python train.py --experts_per_token=2 --router_score="softmax" --balance_loss=0.00258 --balance_bias=true --router_noise=0.3 --rope_base=500000.0 --optimizer="soap_variant" --final_lr_fraction=0.0 --steps=4902
Below are experts of layer 4 (counted from 0) of a mixture-of-experts language model. Rows are named router (the router's row for the expert), gate (a neuron's input weights, with its number), up (a neuron's input weights, with its number) and show model dimensions 0-159. Each number is 50 + 10 x the weight over its row's rms, rounded and kept within 0 to 99.
After each expert's rows: "mostly gets" lists some tokens that are sent to it at least half of the time. This comes from a sample of Wikipedia text that the model never trained on.

# expert 11
router:55 30 44 58 64 41 56 42 67 63 46 49 48 45 62 51 32 44 65 41 40 58 55 63 60 46 49 50 38 43 55 30 42 67 52 48 56 72 53 47 57 51 53 35 51 66 47 53 54 45 48 32 53 52 55 64 42 68 58 57 52 62 34 59 28 43 48 62 42 59 43 34 37 42 53 51 48 41 48 64 50 46 38 47 39 40 52 54 55 36 47 53 49 45 28 52 54 27 46 58 51 43 52 59 48 42 67 35 49 51 50 66 47 47 48 56 61 61 56 42 35 63 49 52 46 72 51 52 56 64 42 68 48 50 37 42 44 59 74 52 56 60 38 76 47 51 36 49 54 44 53 44 45 48 48 75 50 38 44 67
gate0:44 64 61 55 49 61 41 61 47 44 79 43 49 25 55 39 43 57 64 57 53 54 57 38 56 49 47 58 45 38 40 28 66 53 55 44 57 49 53 33 51 44 66 45 52 71 49 37 51 63 33 49 50 62 53 52 49 52 69 65 45 51 55 45 46 50 43 44 68 50 45 48 53 50 46 59 45 55 43 45 62 59 55 58 49 52 25 58 44 42 56 75 51 66 45 78 49 58 41 62 62 58 37 47 60 70 47 43 50 43 57 56 60 46 31 55 57 61 54 49 62 55 61 52 57 48 47 60 55 49 36 57 35 46 32 46 51 37 50 42 47 41 65 41 39 68 50 59 51 58 61 45 54 61 56 51 37 69 44 38
up0:51 51 54 32 42 60 46 43 43 59 34 45 48 54 54 53 41 48 51 36 59 49 63 51 55 48 44 56 48 54 32 39 58 49 57 46 70 53 66 53 73 34 51 49 47 56 67 36 61 44 42 55 33 53 41 49 65 36 31 41 52 66 52 70 49 53 45 56 52 49 44 60 42 73 55 46 61 38 35 51 59 37 53 38 40 21 39 36 55 54 61 53 29 45 66 40 50 43 51 64 38 48 53 31 60 44 40 27 55 41 52 49 52 45 64 59 43 54 39 33 68 63 54 62 57 47 46 55 49 53 59 46 65 40 41 50 48 65 49 31 46 41 47 49 45 47 54 55 27 48 52 62 62 57 59 46 46 41 43 36
mostly gets: " pro", " Ra", " Di", " Ar", " Sa", " Na"

# expert 7
router:39 50 46 56 53 50 44 33 55 49 45 68 38 41 47 45 29 48 50 51 44 64 66 53 53 65 42 46 69 42 50 59 34 37 52 64 38 56 57 37 28 37 71 45 37 49 57 60 62 40 56 63 48 57 59 54 47 51 59 64 59 67 48 42 55 60 35 48 40 54 54 61 47 47 45 62 44 51 32 54 61 58 54 42 55 54 64 52 56 65 44 46 57 56 43 34 45 47 59 42 60 60 41 54 44 60 51 30 61 49 62 59 44 54 34 49 56 53 55 78 43 43 53 57 49 60 53 69 55 63 60 62 50 59 60 48 64 40 47 54 58 64 57 53 43 40 28 57 55 59 63 60 83 64 50 51 65 44 47 51
gate0:54 71 51 61 43 57 59 58 55 43 30 39 57 36 34 22 64 68 44 55 63 41 48 60 55 44 38 54 57 65 45 56 57 43 56 53 42 35 58 52 46 51 23 55 45 72 47 33 44 40 44 41 58 51 39 41 51 43 42 54 45 56 33 47 66 35 36 41 46 44 50 48 44 41 63 43 58 63 41 51 64 42 44 29 28 37 61 48 50 55 63 36 41 62 54 53 54 59 45 62 38 44 38 55 57 70 47 47 52 43 39 53 64 39 54 46 56 40 49 45 64 43 52 55 50 37 35 39 34 54 54 59 44 42 42 64 47 40 62 67 55 48 53 56 61 52 60 67 44 59 55 39 44 52 50 33 47 53 39 52
up0:35 47 57 45 38 53 52 72 53 42 44 40 39 32 40 50 61 41 39 51 43 57 40 51 63 65 79 52 38 43 48 47 58 45 41 46 52 63 44 19 51 29 53 50 65 62 44 56 43 54 45 46 40 62 67 48 44 57 53 54 58 65 55 40 55 50 48 42 51 28 44 53 61 53 54 49 51 57 56 44 50 47 42 45 60 53 43 70 43 50 43 82 25 66 61 34 48 45 49 47 41 41 43 43 42 60 48 50 47 47 29 60 50 41 45 57 38 33 58 49 44 63 43 38 47 52 44 35 55 46 41 35 61 37 54 34 42 51 53 51 44 50 39 52 59 60 49 38 38 55 48 55 52 49 57 50 26 55 66 37
mostly gets: " San", "ș", "ai", "vi", "š", "ñ"

# expert 28
router:45 40 48 52 44 60 52 61 44 61 32 32 41 46 60 51 60 48 39 52 46 24 48 54 48 53 32 54 36 46 49 58 49 56 40 54 52 57 54 37 64 46 23 50 57 45 63 47 39 38 65 49 51 35 44 35 33 48 33 41 69 61 42 47 47 30 64 49 51 48 43 51 53 54 39 46 65 54 36 52 44 45 46 38 35 69 53 48 46 49 46 41 65 61 44 60 39 46 55 51 45 50 49 29 49 32 42 57 47 48 41 42 52 62 62 59 54 58 41 27 53 50 48 34 47 33 46 36 57 32 58 44 40 43 44 66 35 36 35 52 18 43 54 45 53 62 53 45 48 59 43 44 39 57 52 38 48 37 52 54
gate0:50 69 59 35 54 31 59 57 54 44 53 33 56 56 47 35 37 63 51 61 47 34 67 45 65 72 54 61 58 47 41 48 44 45 54 41 27 48 59 37 38 51 43 54 48 36 35 48 48 46 50 62 63 46 33 35 49 46 42 57 43 43 62 56 69 40 52 58 54 65 39 67 50 63 46 45 47 41 52 64 58 54 51 56 44 44 47 53 50 55 59 44 60 32 66 59 55 52 57 48 54 55 29 57 40 59 36 52 38 58 36 46 49 35 49 37 38 36 45 43 59 56 61 39 38 39 45 46 38 62 35 53 68 57 43 42 43 50 57 52 60 32 57 46 45 51 42 48 37 40 54 35 58 70 52 35 39 45 34 34
up0:50 56 57 47 29 48 57 44 68 21 51 57 50 41 69 60 58 63 73 34 55 51 56 78 57 35 40 50 61 63 65 54 53 66 52 48 59 55 46 44 47 38 44 48 50 54 52 52 45 48 52 45 58 26 47 57 42 65 45 42 48 61 40 40 49 55 48 35 49 36 45 49 42 52 54 55 49 36 56 46 46 42 43 58 68 61 66 46 65 41 50 56 35 39 52 40 56 54 59 34 47 52 42 60 43 46 46 43 41 50 57 51 47 38 43 40 47 70 62 43 42 45 74 52 64 34 32 47 48 47 45 53 38 55 63 61 50 46 35 67 41 73 53 46 50 43 63 58 41 60 52 58 31 48 30 53 42 57 52 53
mostly gets: " Ba", " Ro", " Ha", " Ka", " We", " Bro"

# expert 12
router:53 49 62 50 65 43 37 55 43 51 32 60 59 43 54 56 53 51 49 31 55 64 65 53 42 59 49 53 48 53 33 37 49 54 53 51 49 50 32 58 56 53 40 56 50 46 54 51 46 64 40 45 40 52 46 52 61 37 21 51 48 51 52 55 67 44 66 60 65 59 38 32 38 64 41 35 59 54 66 49 64 37 48 58 40 60 47 54 55 29 68 63 81 48 39 73 42 53 56 44 58 62 45 46 48 43 47 58 53 40 48 40 36 38 47 52 49 41 31 53 43 47 65 66 44 42 57 70 50 50 41 45 55 40 40 46 42 53 36 63 41 54 64 67 53 43 57 36 57 46 56 37 52 58 56 41 50 28 57 46
gate0:41 57 54 43 43 54 59 48 50 52 54 47 56 47 56 42 39 54 72 57 43 50 45 65 52 56 39 52 68 54 45 42 59 47 51 48 48 51 61 40 54 37 68 37 47 40 42 34 61 46 49 54 44 59 54 51 47 55 55 43 55 33 37 46 43 39 50 47 43 48 39 62 38 45 54 65 37 59 51 59 48 46 46 65 51 60 58 61 41 65 47 55 34 60 43 44 54 66 45 61 29 47 30 53 52 51 54 50 33 27 42 72 64 55 57 47 63 59 62 42 48 72 48 42 64 53 34 52 33 44 42 55 37 56 77 52 34 46 56 22 58 60 35 54 64 59 63 62 52 52 57 53 42 54 68 51 35 67 47 45
up0:48 52 62 40 67 43 44 46 42 53 44 26 47 51 54 40 46 44 60 54 50 48 37 51 50 56 47 60 37 54 41 33 71 35 32 63 40 56 52 34 44 55 54 47 53 50 52 50 56 65 58 40 48 21 57 52 46 59 52 75 62 34 33 45 54 54 42 54 79 51 48 42 33 52 47 54 40 37 51 43 52 48 52 48 35 52 55 66 47 51 60 38 49 49 52 52 52 63 50 52 45 45 59 48 37 57 63 29 65 58 50 53 54 43 44 61 54 50 47 44 62 62 40 50 59 21 63 61 66 80 43 54 61 52 51 48 46 39 56 36 50 41 60 24 54 51 37 49 54 60 55 49 51 59 46 45 44 60 53 58
mostly gets: " the", " The", " his", " a", " their", " its"

# expert 23
router:58 40 45 62 39 63 47 41 63 42 56 45 61 35 62 44 52 34 37 50 44 35 51 41 39 42 44 34 50 37 56 62 60 46 66 49 68 46 47 45 38 67 45 63 68 41 40 49 38 44 59 44 61 39 45 55 45 39 66 39 66 53 50 66 52 42 70 37 54 57 60 51 46 54 60 24 47 41 57 53 55 52 57 52 46 45 34 81 63 62 46 43 67 40 35 40 53 40 45 51 47 57 39 42 53 38 61 39 57 46 38 39 57 44 40 54 49 47 44 48 63 53 54 52 45 43 61 42 53 37 33 42 63 50 45 46 62 48 68 36 48 43 51 52 59 54 49 55 86 51 52 43 54 53 46 60 32 48 49 51
gate0:45 58 51 51 40 54 59 44 32 56 58 52 44 50 31 52 25 48 55 70 59 74 47 51 55 47 50 57 63 42 51 55 57 44 60 32 48 47 50 47 67 37 60 57 46 35 47 65 57 47 42 75 65 52 58 53 53 69 47 53 40 41 46 47 52 52 32 44 49 60 32 51 40 38 63 54 53 49 48 49 49 51 48 65 36 66 71 38 44 47 54 48 46 39 42 54 51 62 48 61 31 46 59 66 47 46 48 89 36 49 36 48 56 57 44 46 44 50 64 57 47 68 59 46 52 50 39 49 52 66 47 58 33 67 41 55 46 41 43 47 58 62 64 46 45 71 59 42 50 64 63 52 47 47 57 45 60 49 42 42
up0:52 61 59 49 48 31 71 27 45 53 33 56 43 40 43 47 50 49 47 56 41 52 59 52 45 24 56 46 47 53 58 30 55 67 24 64 61 44 45 40 37 43 57 48 46 40 64 65 64 58 48 46 71 53 47 66 60 47 53 53 43 52 46 54 44 53 51 58 43 51 26 66 47 29 40 51 38 50 52 63 37 35 57 52 46 59 52 39 47 43 62 56 56 36 37 44 50 54 56 55 57 40 59 49 67 54 61 56 45 46 75 41 49 53 58 45 71 41 53 47 59 54 59 49 56 56 29 30 40 45 60 77 49 37 50 51 47 48 50 51 52 53 46 73 45 52 63 54 49 53 56 53 42 49 60 59 63 56 55 40
mostly gets: " F", " G", " P", " K", " C", " B"

# expert 16
router:53 49 53 64 42 58 59 34 52 32 45 55 35 54 52 52 47 55 56 43 43 61 46 68 50 39 55 32 47 58 57 50 43 49 43 32 54 46 47 53 45 47 36 58 73 37 52 65 69 62 47 49 60 69 63 37 58 38 35 35 49 48 42 46 57 65 50 44 42 38 54 50 70 48 62 23 54 42 48 46 55 42 34 54 60 41 53 61 38 58 38 47 43 64 58 28 41 57 58 56 54 52 63 55 31 59 57 52 30 43 58 39 52 56 50 31 49 48 70 78 48 69 53 60 66 46 62 42 51 36 44 47 53 49 52 45 50 46 50 58 60 59 57 54 46 65 61 52 57 49 37 54 53 59 34 55 41 46 60 43
gate0:55 59 58 74 41 46 45 35 52 41 52 54 48 41 58 32 33 61 54 62 57 29 62 49 58 59 40 49 70 37 32 42 49 39 66 30 58 45 54 49 46 55 50 45 61 52 46 42 50 44 59 45 49 43 50 44 71 23 41 45 46 56 28 55 54 45 58 50 47 48 42 37 53 52 61 42 51 40 49 39 61 44 19 48 53 39 36 46 30 43 70 43 59 62 50 33 39 59 39 54 54 50 50 45 50 56 58 58 39 41 56 50 58 52 51 43 53 53 47 44 50 69 50 58 58 49 47 58 60 58 45 51 56 49 33 47 51 26 44 59 62 44 48 34 71 49 55 43 40 79 58 40 43 53 50 45 57 41 58 46
up0:51 64 43 47 36 58 55 63 58 59 74 44 41 80 45 38 39 45 63 35 52 62 55 46 57 52 53 68 40 56 48 46 55 55 52 44 33 26 52 59 45 50 27 25 44 60 51 45 54 44 38 40 62 40 45 47 61 52 45 29 48 49 29 49 70 65 40 44 41 54 57 77 57 67 48 48 54 64 50 36 48 71 49 51 37 46 49 57 48 48 57 59 45 53 60 42 44 70 50 48 35 51 37 56 49 49 47 54 49 52 57 44 53 42 56 60 42 57 50 56 55 71 56 46 48 48 51 50 67 32 50 53 69 41 32 57 51 45 46 48 55 35 67 53 40 65 42 51 48 44 53 46 50 64 47 49 50 51 61 55
mostly gets: "ular", " Washington", " California", "ler", " China", "son"

# expert 0
router:61 56 38 40 59 43 52 66 30 55 50 45 55 46 37 56 61 43 47 60 48 71 30 60 60 49 44 54 55 61 46 40 33 59 39 44 40 50 58 55 58 62 72 54 57 42 56 48 44 64 42 50 45 65 59 62 64 59 37 68 56 48 60 50 46 52 42 46 57 58 44 43 64 50 49 59 54 61 48 62 43 47 59 57 70 39 48 43 50 36 47 73 55 71 59 84 39 38 58 59 51 38 64 43 41 64 41 59 59 46 46 52 54 54 55 45 36 54 37 43 44 42 53 45 30 57 48 47 57 41 69 62 37 50 51 52 47 44 56 54 59 57 42 35 42 30 64 44 37 48 50 63 48 39 54 63 56 35 46 35
gate0:52 42 39 59 49 49 48 59 68 47 39 50 51 57 44 57 53 61 40 60 49 38 50 51 51 63 74 36 40 59 45 59 51 38 49 35 50 52 62 42 34 41 22 59 52 48 40 44 44 44 62 51 62 45 58 46 42 53 43 42 36 51 49 72 42 42 41 51 45 59 60 51 64 39 51 23 32 49 52 54 36 37 49 45 45 51 62 33 49 61 42 38 57 52 54 47 50 41 52 43 49 59 41 63 39 36 36 41 37 52 53 31 53 64 51 36 53 48 42 44 49 64 59 46 52 29 39 29 31 45 39 62 47 45 59 41 24 54 41 51 54 72 45 43 50 38 68 53 57 55 59 37 53 58 40 41 54 66 43 43
up0:57 65 36 45 36 56 47 44 52 73 45 51 74 44 46 53 64 42 47 36 42 62 50 55 29 51 48 41 47 57 55 24 52 45 48 65 59 38 51 50 53 60 72 38 30 56 65 38 52 22 49 55 44 51 61 48 47 38 45 63 51 56 46 42 50 43 59 49 45 70 51 34 51 37 52 56 59 51 45 43 41 57 60 56 68 53 66 47 44 53 52 40 49 39 33 56 82 56 52 37 49 34 47 56 61 50 47 49 43 46 57 38 45 39 38 49 54 50 48 34 41 39 58 44 32 55 42 55 51 64 54 57 48 51 41 63 48 39 42 44 42 45 36 35 40 43 50 44 40 34 53 48 34 35 50 68 59 59 53 49
mostly gets: " out", " over", " up", " support", " result", " released"